Below are experts of layer 4 (counted from 0) of a mixture-of-experts language model. Rows are named router (the router's row for the expert), up (a neuron's input weights, with its number) and show model dimensions 64-127. Each number is 50 + 10 x the weight over its row's rms, rounded and kept within 0 to 99.
After each expert's rows: "mostly gets" lists some tokens that are sent to it at least half of the time. This comes from a sample of Wikipedia text that the model never trained on.

# expert 6
router:34 40 60 50 52 67 57 59 35 47 54 40 42 39 52 41 44 42 40 45 53 51 70 48 53 43 40 55 61 78 66 55 52 49 44 47 36 74 48 47 65 55 53 46 56 46 46 45 62 61 70 41 52 59 46 54 56 39 51 50 55 43 58 49
up0:60 47 53 44 56 72 56 55 65 58 46 43 60 46 41 34 52 38 27 49 46 41 43 50 67 48 61 52 55 35 47 46 63 42 67 56 52 53 60 59 67 42 46 48 60 54 57 62 42 48 44 45 57 41 73 44 27 50 57 55 64 55 60 61
up1:56 59 53 46 57 40 51 42 60 62 45 62 42 64 57 46 45 47 49 50 50 61 50 58 71 47 46 65 64 28 44 45 43 64 49 42 33 53 43 56 62 55 43 28 44 38 32 39 57 50 33 48 48 50 53 53 31 64 59 50 75 48 60 50
up2:60 24 63 77 54 48 38 55 41 54 46 49 62 61 47 61 45 60 51 56 36 29 65 56 57 42 54 59 46 57 48 35 60 48 66 48 44 39 54 64 24 52 52 60 44 54 56 62 53 33 46 54 48 48 40 48 53 51 42 44 47 72 49 52
up3:34 50 57 68 54 61 72 54 47 46 45 47 36 43 49 35 55 54 61 56 56 52 32 59 32 33 57 39 25 38 46 62 33 42 52 56 44 44 33 49 43 42 52 60 49 44 46 36 40 41 51 46 59 50 37 76 45 54 72 41 39 50 58 58
up4:34 65 28 47 48 46 45 42 55 44 68 51 56 56 45 57 59 59 56 64 61 42 45 52 47 44 55 66 46 49 63 44 39 45 47 61 38 42 49 48 63 48 32 55 36 41 57 53 53 45 49 52 59 54 52 59 46 52 55 55 37 39 53 57
up5:38 31 34 45 46 50 40 58 64 50 53 46 60 54 57 67 47 49 54 52 54 45 53 55 48 45 50 51 35 50 54 52 40 34 56 41 50 46 49 56 55 35 31 49 55 56 54 50 67 50 41 72 54 50 72 40 32 54 48 52 53 45 37 71
up6:67 50 59 56 53 59 45 61 39 42 38 51 37 57 56 58 28 60 56 46 37 45 49 51 47 51 61 60 48 42 55 29 39 31 67 53 58 54 66 71 50 50 56 61 39 54 49 58 48 49 47 47 54 58 53 52 57 50 42 44 54 62 48 51
mostly gets: " time", " year", " role", " member", " season", " election"

# expert 3
router:53 51 60 49 47 61 50 57 46 51 43 40 43 37 41 50 58 45 33 45 61 53 55 46 60 44 42 43 58 57 57 60 48 52 41 43 59 62 53 56 67 54 52 48 50 44 32 40 54 47 53 43 57 52 41 56 54 48 60 53 55 47 57 47
up0:44 48 51 53 43 46 48 36 49 31 38 43 46 58 57 35 48 47 36 50 45 41 47 51 49 50 55 42 49 53 59 49 35 54 46 34 37 49 46 41 57 52 50 45 38 67 88 61 45 54 64 53 53 51 47 54 66 63 58 56 27 50 51 47
up1:61 38 30 43 55 50 57 40 54 48 65 54 50 40 67 48 52 66 55 69 34 57 56 45 49 60 70 65 70 43 60 42 48 29 47 49 44 37 64 50 64 50 43 51 55 50 55 35 47 53 43 61 48 64 61 48 46 42 47 49 44 44 46 53
up2:33 51 52 58 50 62 48 50 50 37 60 45 55 57 40 49 53 45 57 41 52 58 45 55 64 62 36 48 59 48 35 54 62 56 48 56 40 41 56 61 54 56 41 43 51 50 45 38 53 29 24 67 49 42 39 43 49 48 58 38 59 50 46 55
up3:48 56 57 50 55 47 52 47 40 49 48 50 50 40 43 49 45 73 56 49 46 59 44 62 53 49 46 49 49 53 32 40 47 49 55 59 62 45 48 44 44 43 48 52 23 46 57 50 33 59 45 55 40 49 44 56 34 79 45 60 58 50 42 64
up4:44 54 55 47 49 55 52 48 60 48 44 39 67 32 52 47 49 63 45 36 81 61 38 58 51 52 40 62 62 41 52 33 57 61 45 38 41 60 57 49 44 63 50 50 47 56 52 58 42 45 33 52 60 24 41 27 42 63 52 59 49 63 41 53
up5:61 41 58 47 40 69 63 38 41 54 48 52 50 34 37 63 29 62 34 67 43 58 57 58 52 40 51 60 53 40 37 60 37 45 48 45 48 58 54 50 51 55 56 53 36 42 48 55 65 42 29 57 53 56 53 58 43 58 69 55 38 65 57 60
up6:49 53 45 46 50 51 74 45 60 41 56 48 53 51 45 72 53 45 47 73 45 54 38 59 48 48 44 55 53 52 55 43 49 43 58 47 47 63 56 47 42 52 51 58 61 45 48 68 46 43 39 62 56 46 62 46 72 49 50 46 55 31 27 54
mostly gets: " film", " school", " government", " game", " music", " station"

# expert 27
router:51 60 55 56 54 45 46 45 43 48 52 29 54 54 54 47 44 57 28 58 36 46 70 46 59 41 54 53 38 62 54 55 46 46 38 53 36 58 61 73 53 49 52 44 33 69 44 35 66 48 42 38 36 43 63 51 40 44 59 44 39 55 61 55
up0:46 44 47 54 61 73 76 52 46 50 51 53 59 38 38 59 63 45 44 58 51 50 43 59 60 47 42 46 55 57 53 51 53 55 60 57 43 56 55 35 47 63 57 59 71 51 49 58 42 52 48 47 50 35 38 46 39 59 49 60 54 45 39 51
up1:51 48 62 35 50 54 56 44 43 46 49 53 41 62 45 41 54 41 57 13 55 61 46 57 56 48 50 62 46 48 54 56 47 67 69 46 66 60 60 49 57 57 55 59 64 77 33 50 48 57 51 44 50 46 34 66 45 44 54 47 62 47 65 49
up2:49 43 42 61 46 47 42 60 40 46 51 39 57 48 45 23 48 56 86 43 58 42 49 55 51 52 50 49 52 61 55 02 40 64 66 32 55 59 51 55 41 45 61 53 61 52 31 53 33 51 50 70 49 47 47 49 61 53 53 54 48 43 69 55
up3:34 32 55 48 56 54 48 61 38 53 48 55 38 59 58 37 47 61 74 35 48 64 41 48 44 41 28 45 39 55 35 49 61 41 51 43 48 39 46 45 63 49 45 79 46 44 50 55 49 25 62 56 59 42 54 50 54 49 44 45 44 54 55 52
up4:42 50 62 59 44 68 42 54 60 48 59 49 46 39 46 55 49 65 49 51 73 45 53 49 32 54 45 32 37 65 58 42 47 60 53 37 41 57 55 49 53 39 59 44 42 38 43 38 54 40 57 53 63 32 52 49 40 51 39 58 60 45 25 48
up5:73 48 37 55 46 54 61 70 44 55 64 43 47 51 60 46 45 61 62 60 67 61 37 58 53 49 43 64 57 58 31 44 71 67 49 51 66 45 49 67 39 63 57 47 63 38 37 36 46 47 57 53 62 41 60 46 50 59 44 53 55 64 38 56
up6:53 58 62 56 50 40 41 43 69 58 61 51 42 36 56 48 49 53 37 48 58 63 46 56 49 56 50 58 63 60 56 37 46 62 46 56 39 51 47 55 51 52 49 22 42 45 57 51 55 62 50 56 38 40 49 39 39 59 45 51 56 46 40 55
mostly gets: " to", " of", " by", " with", " for", " from"

# expert 4
router:69 58 47 34 42 54 53 35 41 51 46 50 40 59 72 55 53 57 45 40 54 39 64 53 52 43 67 49 57 35 57 48 47 47 49 62 68 44 41 62 44 66 67 45 53 60 58 48 34 60 45 52 56 31 53 21 60 38 47 39 55 47 29 45
up0:45 56 53 53 36 48 55 44 45 21 55 32 46 61 40 48 27 53 45 59 62 55 45 41 49 50 42 53 57 53 37 62 59 56 61 68 49 40 58 58 57 51 57 44 47 58 29 39 49 38 47 39 44 41 63 57 33 59 45 64 41 58 67 41
up1:28 39 62 64 40 71 50 54 61 40 52 47 70 32 56 48 51 58 42 44 20 57 42 62 53 54 41 55 39 63 36 44 58 49 57 54 36 57 65 43 53 63 62 45 42 55 53 48 65 38 68 60 47 53 51 55 40 36 52 57 47 55 60 67
up2:58 45 56 74 50 38 48 51 53 55 36 41 53 47 41 60 42 51 62 63 54 64 48 62 64 34 41 48 44 54 57 38 49 40 55 42 51 47 51 44 36 49 49 55 38 60 43 49 50 55 50 54 40 52 52 63 41 65 41 48 63 55 39 66
up3:52 49 50 53 61 31 47 48 49 49 59 51 61 58 60 48 47 68 61 48 41 52 54 53 55 61 48 46 51 55 29 44 28 53 53 59 62 44 70 58 43 61 47 38 37 60 37 64 39 50 50 40 54 46 46 47 54 31 48 39 55 34 52 54
up4:51 52 55 42 51 36 50 60 52 49 58 36 30 54 43 55 23 68 49 50 51 59 56 45 55 44 40 57 63 49 50 49 47 50 38 57 59 50 43 54 44 44 60 54 61 46 26 45 53 52 61 36 49 61 65 60 41 45 51 72 73 70 49 48
up5:47 45 57 48 35 50 59 48 57 29 43 62 52 47 57 48 41 44 40 20 37 52 51 55 54 55 60 30 57 61 48 44 59 44 42 66 45 44 67 22 66 59 39 50 44 65 41 44 48 48 54 49 31 41 47 55 46 61 59 40 54 56 83 60
up6:55 44 53 65 47 48 61 63 48 42 49 39 39 49 44 46 42 51 67 50 59 61 48 49 63 39 52 41 47 45 50 56 49 47 47 56 59 52 55 48 62 71 51 51 64 68 36 42 45 58 66 39 35 40 59 48 45 68 40 45 56 60 54 73
mostly gets: "-", "|", " (", "/", "–", " /"

# expert 18
router:56 30 44 56 47 53 44 65 40 64 47 57 61 53 57 55 53 39 45 43 53 53 54 43 53 39 30 37 58 62 43 42 43 44 58 46 57 64 54 65 42 54 63 42 32 58 42 38 70 54 52 41 50 46 39 58 48 64 33 50 31 48 64 56
up0:47 66 49 53 47 35 72 50 80 47 43 54 44 52 41 54 46 59 52 49 19 62 42 52 62 51 39 37 48 65 57 48 63 42 51 53 53 63 53 48 49 44 46 53 50 54 35 49 53 42 52 47 36 35 33 56 44 41 56 38 37 68 63 48
up1:40 39 56 59 43 50 40 41 38 51 45 53 44 58 32 32 36 39 60 55 56 62 51 48 49 42 49 67 67 52 32 43 35 28 64 58 42 52 48 63 35 53 45 52 70 59 53 54 47 57 48 45 30 52 36 62 52 67 48 40 43 38 59 53
up2:54 41 54 33 54 70 48 52 58 62 73 57 44 45 54 57 49 28 29 55 57 71 44 54 57 43 35 54 55 38 65 65 50 58 44 52 52 64 51 63 58 56 47 62 72 38 49 38 62 46 51 32 48 73 66 56 38 50 52 41 63 57 67 55
up3:51 50 48 49 45 53 41 60 41 49 50 50 64 34 46 43 39 44 48 64 71 55 54 64 59 15 52 77 53 55 46 51 46 48 45 43 58 57 40 55 49 57 53 52 60 49 36 51 55 44 54 52 58 47 62 55 50 35 43 58 41 54 26 51
up4:46 57 44 59 44 42 62 52 51 49 58 41 42 64 49 48 46 58 72 43 45 49 40 52 54 50 51 68 50 54 51 54 53 45 50 49 27 32 59 28 43 52 47 49 64 49 38 50 58 52 41 44 37 45 42 52 37 48 27 51 60 56 60 50
up5:32 39 39 52 50 86 53 32 47 55 33 49 38 47 57 48 51 48 60 55 50 69 64 46 39 61 45 61 28 37 53 63 67 56 60 36 60 64 35 43 63 54 47 52 53 36 54 58 47 50 54 55 49 50 58 37 62 58 71 44 76 55 40 47
up6:33 69 46 67 50 49 38 37 62 48 58 47 35 52 40 43 62 60 55 49 44 47 46 54 55 51 62 46 52 69 60 53 38 42 32 54 66 33 56 30 50 44 35 53 60 47 63 58 56 20 43 46 44 45 32 52 57 34 45 61 51 43 50 66
mostly gets: " most", " However", " They", " This", " During", " several"

# expert 19
router:49 48 38 35 44 37 45 47 34 37 44 59 55 57 49 45 37 54 42 69 54 78 46 38 34 56 58 47 61 59 50 43 54 48 65 32 52 42 44 40 57 40 56 66 49 41 68 50 46 58 37 62 41 40 55 62 70 45 52 46 54 37 36 38
up0:41 49 42 41 54 64 68 51 47 42 63 46 56 59 69 47 37 42 56 53 67 36 47 46 74 63 49 51 52 63 44 47 57 48 44 49 57 55 53 57 47 49 63 48 52 35 37 55 53 43 55 40 38 64 48 55 49 45 41 56 41 49 44 34
up1:36 55 47 49 39 51 64 55 42 36 40 48 55 40 46 59 56 36 70 26 58 48 58 58 45 52 44 65 46 54 21 42 39 41 46 56 49 52 57 48 51 53 59 56 33 41 50 54 58 43 53 29 43 43 33 39 46 54 43 46 36 53 45 55
up2:49 46 29 46 42 45 75 27 55 53 31 37 40 56 54 35 61 55 39 50 53 43 59 57 52 51 59 34 28 57 53 46 50 38 45 36 53 45 40 50 66 42 68 41 45 57 56 36 66 45 63 46 40 58 65 50 48 55 69 44 47 39 57 44
up3:31 60 49 55 46 36 59 49 45 53 53 45 56 46 68 37 63 47 65 31 55 37 51 56 35 59 43 43 38 55 47 36 45 53 31 42 56 47 63 71 47 54 53 51 53 50 41 57 53 41 48 39 46 37 38 51 48 47 39 57 27 57 66 52
up4:57 54 59 57 45 68 50 41 45 62 54 51 49 52 45 49 57 65 62 49 59 34 48 56 44 50 50 57 40 55 56 50 41 45 34 49 61 44 54 55 41 49 46 44 60 66 54 47 37 54 52 58 32 52 43 40 46 68 48 60 49 58 59 56
up5:47 49 51 69 49 54 47 49 48 44 45 47 67 39 44 63 44 56 49 40 54 46 75 55 51 20 50 59 66 41 33 31 46 31 54 49 55 46 53 73 54 54 47 49 59 74 43 59 51 57 53 55 36 49 45 61 45 79 70 53 37 41 51 62
up6:49 37 57 58 55 57 38 47 59 37 50 48 52 48 30 36 48 47 59 43 63 42 60 51 50 40 49 64 44 42 43 66 57 33 61 48 54 54 47 50 47 50 55 36 55 40 42 45 47 46 46 53 49 35 64 48 45 51 57 56 49 47 50 53
mostly gets: ",", "),", "\",", " 4,", " 3,", " 5,"

# expert 0
router:47 50 50 37 47 55 44 70 36 38 54 42 72 39 52 45 49 50 72 29 73 42 54 38 58 55 43 53 58 40 51 58 48 56 48 47 58 42 48 54 63 54 45 52 50 54 29 39 46 36 45 47 48 39 51 71 30 54 44 38 35 58 71 45
up0:55 50 41 49 47 33 36 43 50 43 52 52 61 48 42 62 52 57 54 61 46 62 48 55 41 50 33 27 63 29 22 58 49 55 50 57 54 48 48 43 42 56 47 63 49 54 67 56 36 59 36 67 63 54 50 40 46 55 51 55 58 41 40 59
up1:46 42 59 59 39 62 61 37 63 50 50 43 27 44 48 57 42 42 39 61 55 47 55 49 55 34 65 48 61 55 63 54 50 49 52 46 47 47 55 42 46 44 45 44 57 60 50 28 49 48 49 39 50 49 45 51 45 49 64 45 44 52 46 53
up2:37 48 53 58 48 60 65 46 48 79 56 51 81 58 54 47 49 30 54 34 56 38 57 56 32 52 44 70 52 52 40 62 46 60 30 53 44 44 50 47 34 53 53 39 46 53 43 58 32 53 56 52 48 43 61 54 46 41 52 49 53 42 49 52
up3:32 44 31 55 41 49 47 46 48 49 39 58 47 46 42 50 50 47 64 50 64 64 50 52 46 50 62 38 34 74 35 53 37 47 50 46 57 55 43 48 56 36 43 62 58 54 51 65 26 41 64 47 52 64 47 52 63 42 63 41 57 40 40 50
up4:43 32 33 39 50 50 43 51 44 37 43 41 41 43 53 56 65 51 50 49 37 30 40 48 39 42 60 73 48 64 49 40 41 42 62 44 52 61 62 58 55 62 53 47 50 40 45 60 45 49 43 59 51 28 45 44 55 39 43 59 50 70 53 55
up5:49 47 54 49 41 55 49 50 57 37 59 47 66 52 56 48 48 60 49 54 59 45 68 55 51 44 55 29 50 34 52 47 60 48 61 63 39 33 45 75 40 58 44 67 38 52 42 45 66 49 30 42 64 38 32 46 49 64 57 53 59 67 46 58
up6:45 50 35 51 40 37 62 40 53 47 47 65 64 52 53 57 47 57 50 51 56 54 58 42 59 49 48 50 61 67 47 43 58 64 60 42 45 49 51 37 51 41 48 47 47 31 58 53 42 42 45 56 51 69 56 44 56 36 51 48 52 65 41 64
mostly gets: " new", " different", " local", " small", " other", " political"

# expert 45
router:48 40 56 62 53 47 63 31 28 47 53 49 64 63 44 46 41 58 42 48 35 39 42 63 62 55 62 48 32 57 63 61 42 42 47 48 58 46 57 39 62 52 43 63 53 42 45 54 36 32 64 48 38 41 55 44 55 68 58 41 52 69 42 68
up0:71 53 49 56 56 32 49 67 45 64 56 48 48 51 40 53 48 44 59 55 58 53 36 53 60 57 44 69 54 57 40 59 61 40 55 51 54 47 51 49 37 41 51 37 76 43 44 49 63 51 47 46 37 42 55 53 57 57 43 45 45 53 50 58
up1:60 64 43 42 42 26 47 42 46 61 50 54 55 43 53 47 41 45 45 47 43 39 40 42 33 43 59 51 50 40 44 36 51 63 59 45 30 49 43 50 56 42 62 51 51 60 43 54 60 75 60 55 44 54 60 49 52 61 40 52 46 36 42 47
up2:62 60 50 39 53 72 49 31 56 57 38 40 33 43 31 50 64 48 61 51 60 47 69 30 55 47 36 70 57 39 46 56 56 55 43 48 34 53 60 51 35 45 60 59 44 54 50 44 52 66 58 40 53 64 53 54 51 50 41 49 27 39 63 42
up3:46 37 66 49 38 47 36 50 49 56 46 50 31 40 35 51 53 49 41 38 50 49 45 61 58 47 59 57 41 52 57 48 43 31 51 28 40 54 52 55 54 48 43 60 36 54 59 17 56 42 43 40 20 57 56 56 44 57 51 53 42 62 52 53
up4:34 61 37 53 51 57 41 61 39 56 27 54 47 45 51 47 55 52 39 48 58 46 59 46 36 36 61 59 67 63 35 53 40 56 49 53 58 50 38 43 38 52 42 28 61 50 56 23 49 44 56 38 55 67 41 49 53 55 55 57 43 48 48 50
up5:47 43 69 70 67 62 33 38 55 40 44 51 45 55 55 50 56 63 48 42 55 68 50 58 63 40 36 40 43 37 47 55 50 51 56 58 50 45 50 53 47 57 49 35 43 62 49 45 51 57 48 45 46 41 53 52 50 36 73 56 36 38 50 61
up6:47 63 62 66 58 51 19 57 61 39 61 54 49 50 52 54 54 52 67 37 56 65 62 59 14 38 57 35 55 50 45 36 32 40 53 58 67 50 45 56 48 36 59 39 44 53 48 48 47 50 48 58 49 49 50 50 52 40 58 61 52 26 49 47
mostly gets: ").", "\".", ".\"", " ==", " ===", " ===="

# expert 16
router:51 46 50 46 42 67 49 27 30 38 65 46 67 68 60 60 49 47 53 47 58 42 44 48 53 50 55 43 52 79 37 58 59 43 42 54 58 46 46 46 58 47 47 64 48 45 59 54 50 40 45 43 40 28 59 55 63 48 47 55 39 77 21 50
up0:43 49 72 50 46 35 55 65 55 62 53 37 45 48 42 38 56 70 64 39 43 45 39 51 61 46 55 49 55 53 64 53 60 62 60 53 48 51 44 43 43 57 45 69 53 62 53 45 45 43 56 44 49 39 41 65 47 50 50 55 58 62 53 58
up1:50 40 54 53 54 55 61 65 52 42 43 51 29 48 42 56 34 68 42 59 29 51 57 66 65 53 44 30 35 45 36 33 47 53 52 50 42 68 51 60 58 48 49 41 38 58 56 26 49 38 52 59 53 38 42 43 43 44 62 36 37 56 73 55
up2:55 49 51 50 41 54 45 55 61 61 38 54 23 46 61 58 50 78 63 49 45 48 46 50 32 46 44 57 52 45 57 48 57 68 61 47 48 47 46 52 42 52 41 70 52 52 53 25 43 59 50 53 48 73 41 61 48 59 39 41 56 57 52 52
up3:53 41 55 47 46 48 68 49 45 39 61 48 47 22 45 54 61 70 47 37 64 48 65 68 41 43 37 50 47 47 44 42 45 54 62 38 48 61 45 48 28 51 56 54 29 50 33 24 35 48 59 43 64 40 22 49 48 61 45 52 63 46 42 50
up4:38 23 49 72 52 58 47 52 44 48 54 60 67 55 40 54 23 44 48 62 46 44 59 52 77 39 52 52 75 44 31 50 43 39 40 35 58 51 41 48 37 32 60 30 43 49 69 40 63 48 65 60 26 49 51 43 44 48 53 36 34 31 41 54
up5:55 53 43 55 66 52 35 47 51 71 59 53 42 56 65 61 36 45 66 34 57 39 49 45 32 57 34 36 46 48 57 46 40 56 51 62 52 66 53 57 60 45 47 39 39 37 38 32 37 69 37 39 55 43 35 60 48 52 49 45 51 67 49 52
up6:42 38 42 52 61 46 52 32 39 52 33 48 47 42 42 55 59 47 60 56 47 50 74 54 42 66 53 56 48 52 47 41 30 48 48 46 43 66 61 54 45 61 48 55 36 49 50 55 46 54 52 53 40 51 45 43 56 32 67 46 34 52 45 43
mostly gets: " and", " that", " or", " which", " who", " but"

# expert 44
router:51 32 57 45 54 41 25 49 43 43 52 27 49 60 41 41 42 57 62 62 37 36 27 48 51 57 49 43 58 35 55 68 47 49 39 56 40 64 50 58 74 58 52 40 43 74 47 44 81 26 48 44 49 49 62 59 35 49 61 49 52 71 63 50
up0:58 36 41 45 52 63 47 59 41 57 53 35 45 60 50 54 67 63 41 48 64 53 46 63 36 49 31 61 47 44 61 43 56 60 43 52 34 38 45 46 41 44 48 57 49 36 54 38 54 55 45 51 59 40 43 52 29 57 57 52 64 56 45 57
up1:48 46 60 54 42 40 63 37 51 59 65 52 76 39 74 62 37 59 52 49 45 40 50 51 41 56 59 48 62 50 34 29 46 57 45 53 42 37 45 59 26 51 47 36 53 20 47 53 53 40 32 52 53 36 47 72 59 41 52 54 43 52 58 53
up2:46 54 49 45 54 53 63 47 34 69 34 60 55 35 49 51 38 39 37 45 53 77 63 55 49 54 35 43 58 58 41 49 20 44 62 53 32 57 54 61 54 43 51 45 48 29 53 49 60 49 64 44 59 50 47 43 48 44 48 55 33 38 38 46
up3:45 49 46 61 42 41 57 43 44 67 67 47 63 52 48 61 56 35 43 31 54 59 50 50 50 47 63 57 51 47 43 63 40 37 51 61 41 34 67 64 44 47 45 52 58 27 46 43 48 55 58 39 36 47 44 26 37 52 37 46 55 52 39 58
up4:43 53 50 60 58 31 57 62 59 52 46 44 66 52 76 40 62 63 54 50 59 63 56 51 58 43 47 51 29 57 57 49 46 59 39 51 56 50 39 51 39 52 59 59 59 45 46 46 56 52 61 39 56 38 48 50 70 60 46 35 36 49 42 52
up5:55 51 41 59 52 66 48 40 45 55 43 65 39 47 46 42 67 43 41 38 34 48 36 61 50 41 69 48 41 47 49 51 60 41 50 46 80 61 48 43 55 55 39 59 48 49 61 40 39 57 55 42 39 23 52 30 51 47 58 50 74 60 54 77
up6:39 33 44 39 59 41 48 44 48 42 53 64 63 57 37 48 34 45 47 49 38 50 60 54 68 40 50 58 40 55 42 48 32 58 84 50 40 57 61 55 63 47 49 55 56 60 40 42 25 62 62 45 45 47 63 47 46 60 54 48 62 44 50 48
mostly gets: " out", " up", " more", " over", " being", " some"

# expert 39
router:55 67 44 37 37 46 51 39 58 51 48 67 44 50 41 48 60 37 42 53 38 56 45 34 51 62 55 52 52 51 61 51 58 52 53 56 59 38 35 45 51 38 50 42 45 33 60 55 38 57 45 52 42 65 56 44 55 56 56 49 64 33 53 31
up0:44 53 57 38 41 59 66 44 39 42 40 42 55 45 51 59 53 46 55 33 56 35 44 49 46 48 74 40 35 61 19 50 68 43 51 59 44 52 59 59 40 49 40 70 41 62 37 36 44 45 58 50 45 38 50 36 43 63 49 26 25 66 50 50
up1:42 40 51 74 48 56 62 38 43 46 57 24 49 53 49 54 48 55 49 64 49 49 65 52 36 46 59 49 43 59 51 53 55 54 49 71 58 57 52 41 46 69 55 56 52 58 71 41 46 48 35 51 27 39 54 61 58 40 66 16 62 53 30 50
up2:32 48 38 52 47 65 67 46 31 46 64 32 56 38 44 62 44 55 70 35 61 43 49 44 36 45 64 53 60 58 50 65 27 47 53 65 45 48 59 70 54 41 52 47 56 69 36 29 54 42 49 34 40 43 48 50 56 45 43 58 61 43 55 44
up3:46 49 45 53 58 48 58 55 54 40 55 42 54 48 63 34 57 37 41 58 41 50 48 59 42 39 54 60 28 54 39 58 63 38 54 19 44 41 61 44 30 53 45 62 51 64 42 43 50 31 55 46 42 47 46 60 41 49 45 50 35 48 56 61
up4:57 29 52 67 50 52 40 51 41 55 53 51 52 65 55 46 39 44 70 53 46 83 68 78 60 46 45 46 68 62 47 51 49 44 50 55 53 59 55 56 52 59 55 44 49 60 46 35 41 49 44 60 36 31 58 54 48 48 48 58 50 60 55 45
up5:44 34 56 51 48 49 41 51 48 41 55 48 61 65 48 49 45 53 60 50 57 52 57 58 55 38 52 54 57 78 44 47 31 44 45 47 44 57 62 58 33 60 34 63 45 57 66 54 46 45 67 47 35 40 65 45 56 53 37 43 48 64 23 51
up6:17 58 59 60 52 50 51 41 32 50 57 41 63 35 59 43 55 48 58 54 43 41 64 41 51 38 44 61 46 60 40 53 35 53 36 48 48 47 55 71 50 40 51 41 56 52 37 44 54 40 67 26 53 38 59 62 52 56 34 44 43 67 66 62
mostly gets: " p", " basketball", " blood", " gr", " Mer", " se"

# expert 10
router:54 24 46 68 48 47 47 57 33 55 51 58 65 59 53 29 26 59 37 63 46 41 52 60 62 46 59 54 40 45 53 48 38 32 67 67 51 68 43 50 55 44 34 51 36 40 57 51 43 34 67 62 55 45 42 42 70 57 54 51 63 50 45 52
up0:56 51 67 61 39 68 49 60 52 62 57 52 43 51 46 47 68 47 37 63 40 51 53 51 48 56 48 56 34 42 67 45 44 50 54 69 44 20 36 37 34 56 61 41 50 48 60 39 53 37 50 61 56 54 51 40 54 47 50 69 48 50 42 48
up1:48 66 59 40 45 52 51 70 60 28 43 50 54 61 54 59 45 41 40 42 55 46 61 49 53 66 39 47 46 50 20 49 57 39 59 37 38 53 53 49 53 50 57 45 38 51 23 40 58 45 56 49 55 47 46 45 42 43 38 46 58 34 55 52
up2:35 58 51 68 41 54 51 60 60 43 51 50 59 38 48 38 55 35 36 44 56 67 65 54 40 49 48 58 57 35 32 59 43 49 52 39 30 65 56 28 50 54 61 23 47 52 42 52 53 52 55 34 66 57 31 50 41 56 52 44 56 22 54 63
up3:66 62 39 60 39 40 56 58 42 72 34 38 53 42 44 43 60 59 42 38 51 42 35 56 55 42 63 47 54 53 54 53 64 54 53 43 41 54 67 40 46 57 46 66 38 52 70 54 67 51 28 57 43 49 47 43 50 48 60 54 60 50 75 56
up4:48 49 46 49 46 62 50 53 45 48 45 61 64 50 47 58 51 41 57 35 51 54 47 49 40 41 64 29 61 42 56 48 50 36 49 42 49 51 48 39 64 53 43 60 45 54 48 45 34 57 57 65 41 33 60 49 33 53 46 51 45 41 67 62
up5:66 67 54 43 53 60 49 23 62 55 36 41 32 45 55 61 71 60 39 57 42 46 49 51 49 52 67 42 34 57 65 56 52 65 46 44 57 47 65 43 69 51 40 44 52 56 52 57 47 52 49 47 48 52 52 52 46 51 62 50 33 46 60 63
up6:21 45 47 51 43 57 61 51 51 47 47 44 51 37 39 54 54 45 51 53 57 33 69 55 56 31 46 62 47 50 45 49 53 54 59 51 49 52 56 53 55 52 63 38 63 47 53 54 72 47 59 48 68 62 51 43 53 47 66 60 39 53 15 43
mostly gets: "===", "==", " ==", " ===", "====", "\"."

# expert 32
router:43 40 63 43 50 67 64 63 61 40 43 70 59 46 65 41 59 50 30 50 45 59 58 39 52 60 39 66 65 52 54 56 58 55 50 47 28 42 60 51 27 51 46 45 43 39 36 60 34 61 65 35 64 46 55 23 29 45 36 53 48 46 66 68
up0:46 51 41 59 54 32 42 43 46 45 46 47 59 61 49 54 52 52 62 47 38 31 56 57 39 35 46 39 35 61 52 42 56 59 65 52 61 48 73 42 57 54 55 59 60 38 57 53 77 39 43 55 33 61 42 56 57 57 39 39 29 66 62 64
up1:65 66 22 62 48 20 39 49 45 60 53 50 64 54 58 40 54 65 59 58 55 49 49 57 49 43 41 51 43 50 55 46 51 61 45 56 52 52 49 51 56 56 58 20 68 55 53 44 67 46 66 52 43 25 49 59 47 52 52 45 49 49 23 56
up2:46 52 40 51 46 46 48 56 58 70 43 50 63 34 46 48 42 30 38 56 29 63 49 49 47 43 60 69 53 48 41 48 49 48 37 44 44 51 36 60 63 40 37 45 47 52 53 43 64 65 46 35 48 52 56 38 37 40 56 56 58 32 74 52
up3:36 57 59 66 53 37 50 13 53 45 51 44 47 44 56 72 27 53 58 72 61 51 46 60 35 38 62 45 43 40 51 20 40 57 33 43 53 48 61 55 45 57 44 61 44 50 51 31 63 48 46 50 53 35 48 44 41 72 48 52 49 30 33 60
up4:38 38 51 58 53 44 40 63 56 49 46 52 36 43 49 54 64 48 48 44 65 37 33 50 60 28 54 44 49 53 51 54 46 55 37 52 44 43 47 43 65 61 41 45 69 55 51 45 46 60 62 44 52 48 67 63 54 38 46 42 54 58 51 68
up5:48 58 57 51 58 48 56 60 40 57 47 44 39 49 53 53 57 48 56 55 96 45 54 62 46 41 52 57 52 56 53 34 38 53 42 42 33 58 55 44 41 52 50 52 59 50 62 53 33 46 58 58 43 28 52 44 52 59 49 46 40 44 28 51
up6:53 54 57 50 60 73 54 59 49 33 59 48 47 50 32 50 46 51 41 85 41 37 66 60 47 29 55 52 58 45 49 59 55 56 69 50 41 46 46 62 43 68 60 56 54 65 66 51 37 30 34 47 49 46 51 62 63 49 43 44 61 46 47 51
mostly gets: "s", "es", " people", "ers", " years", " species"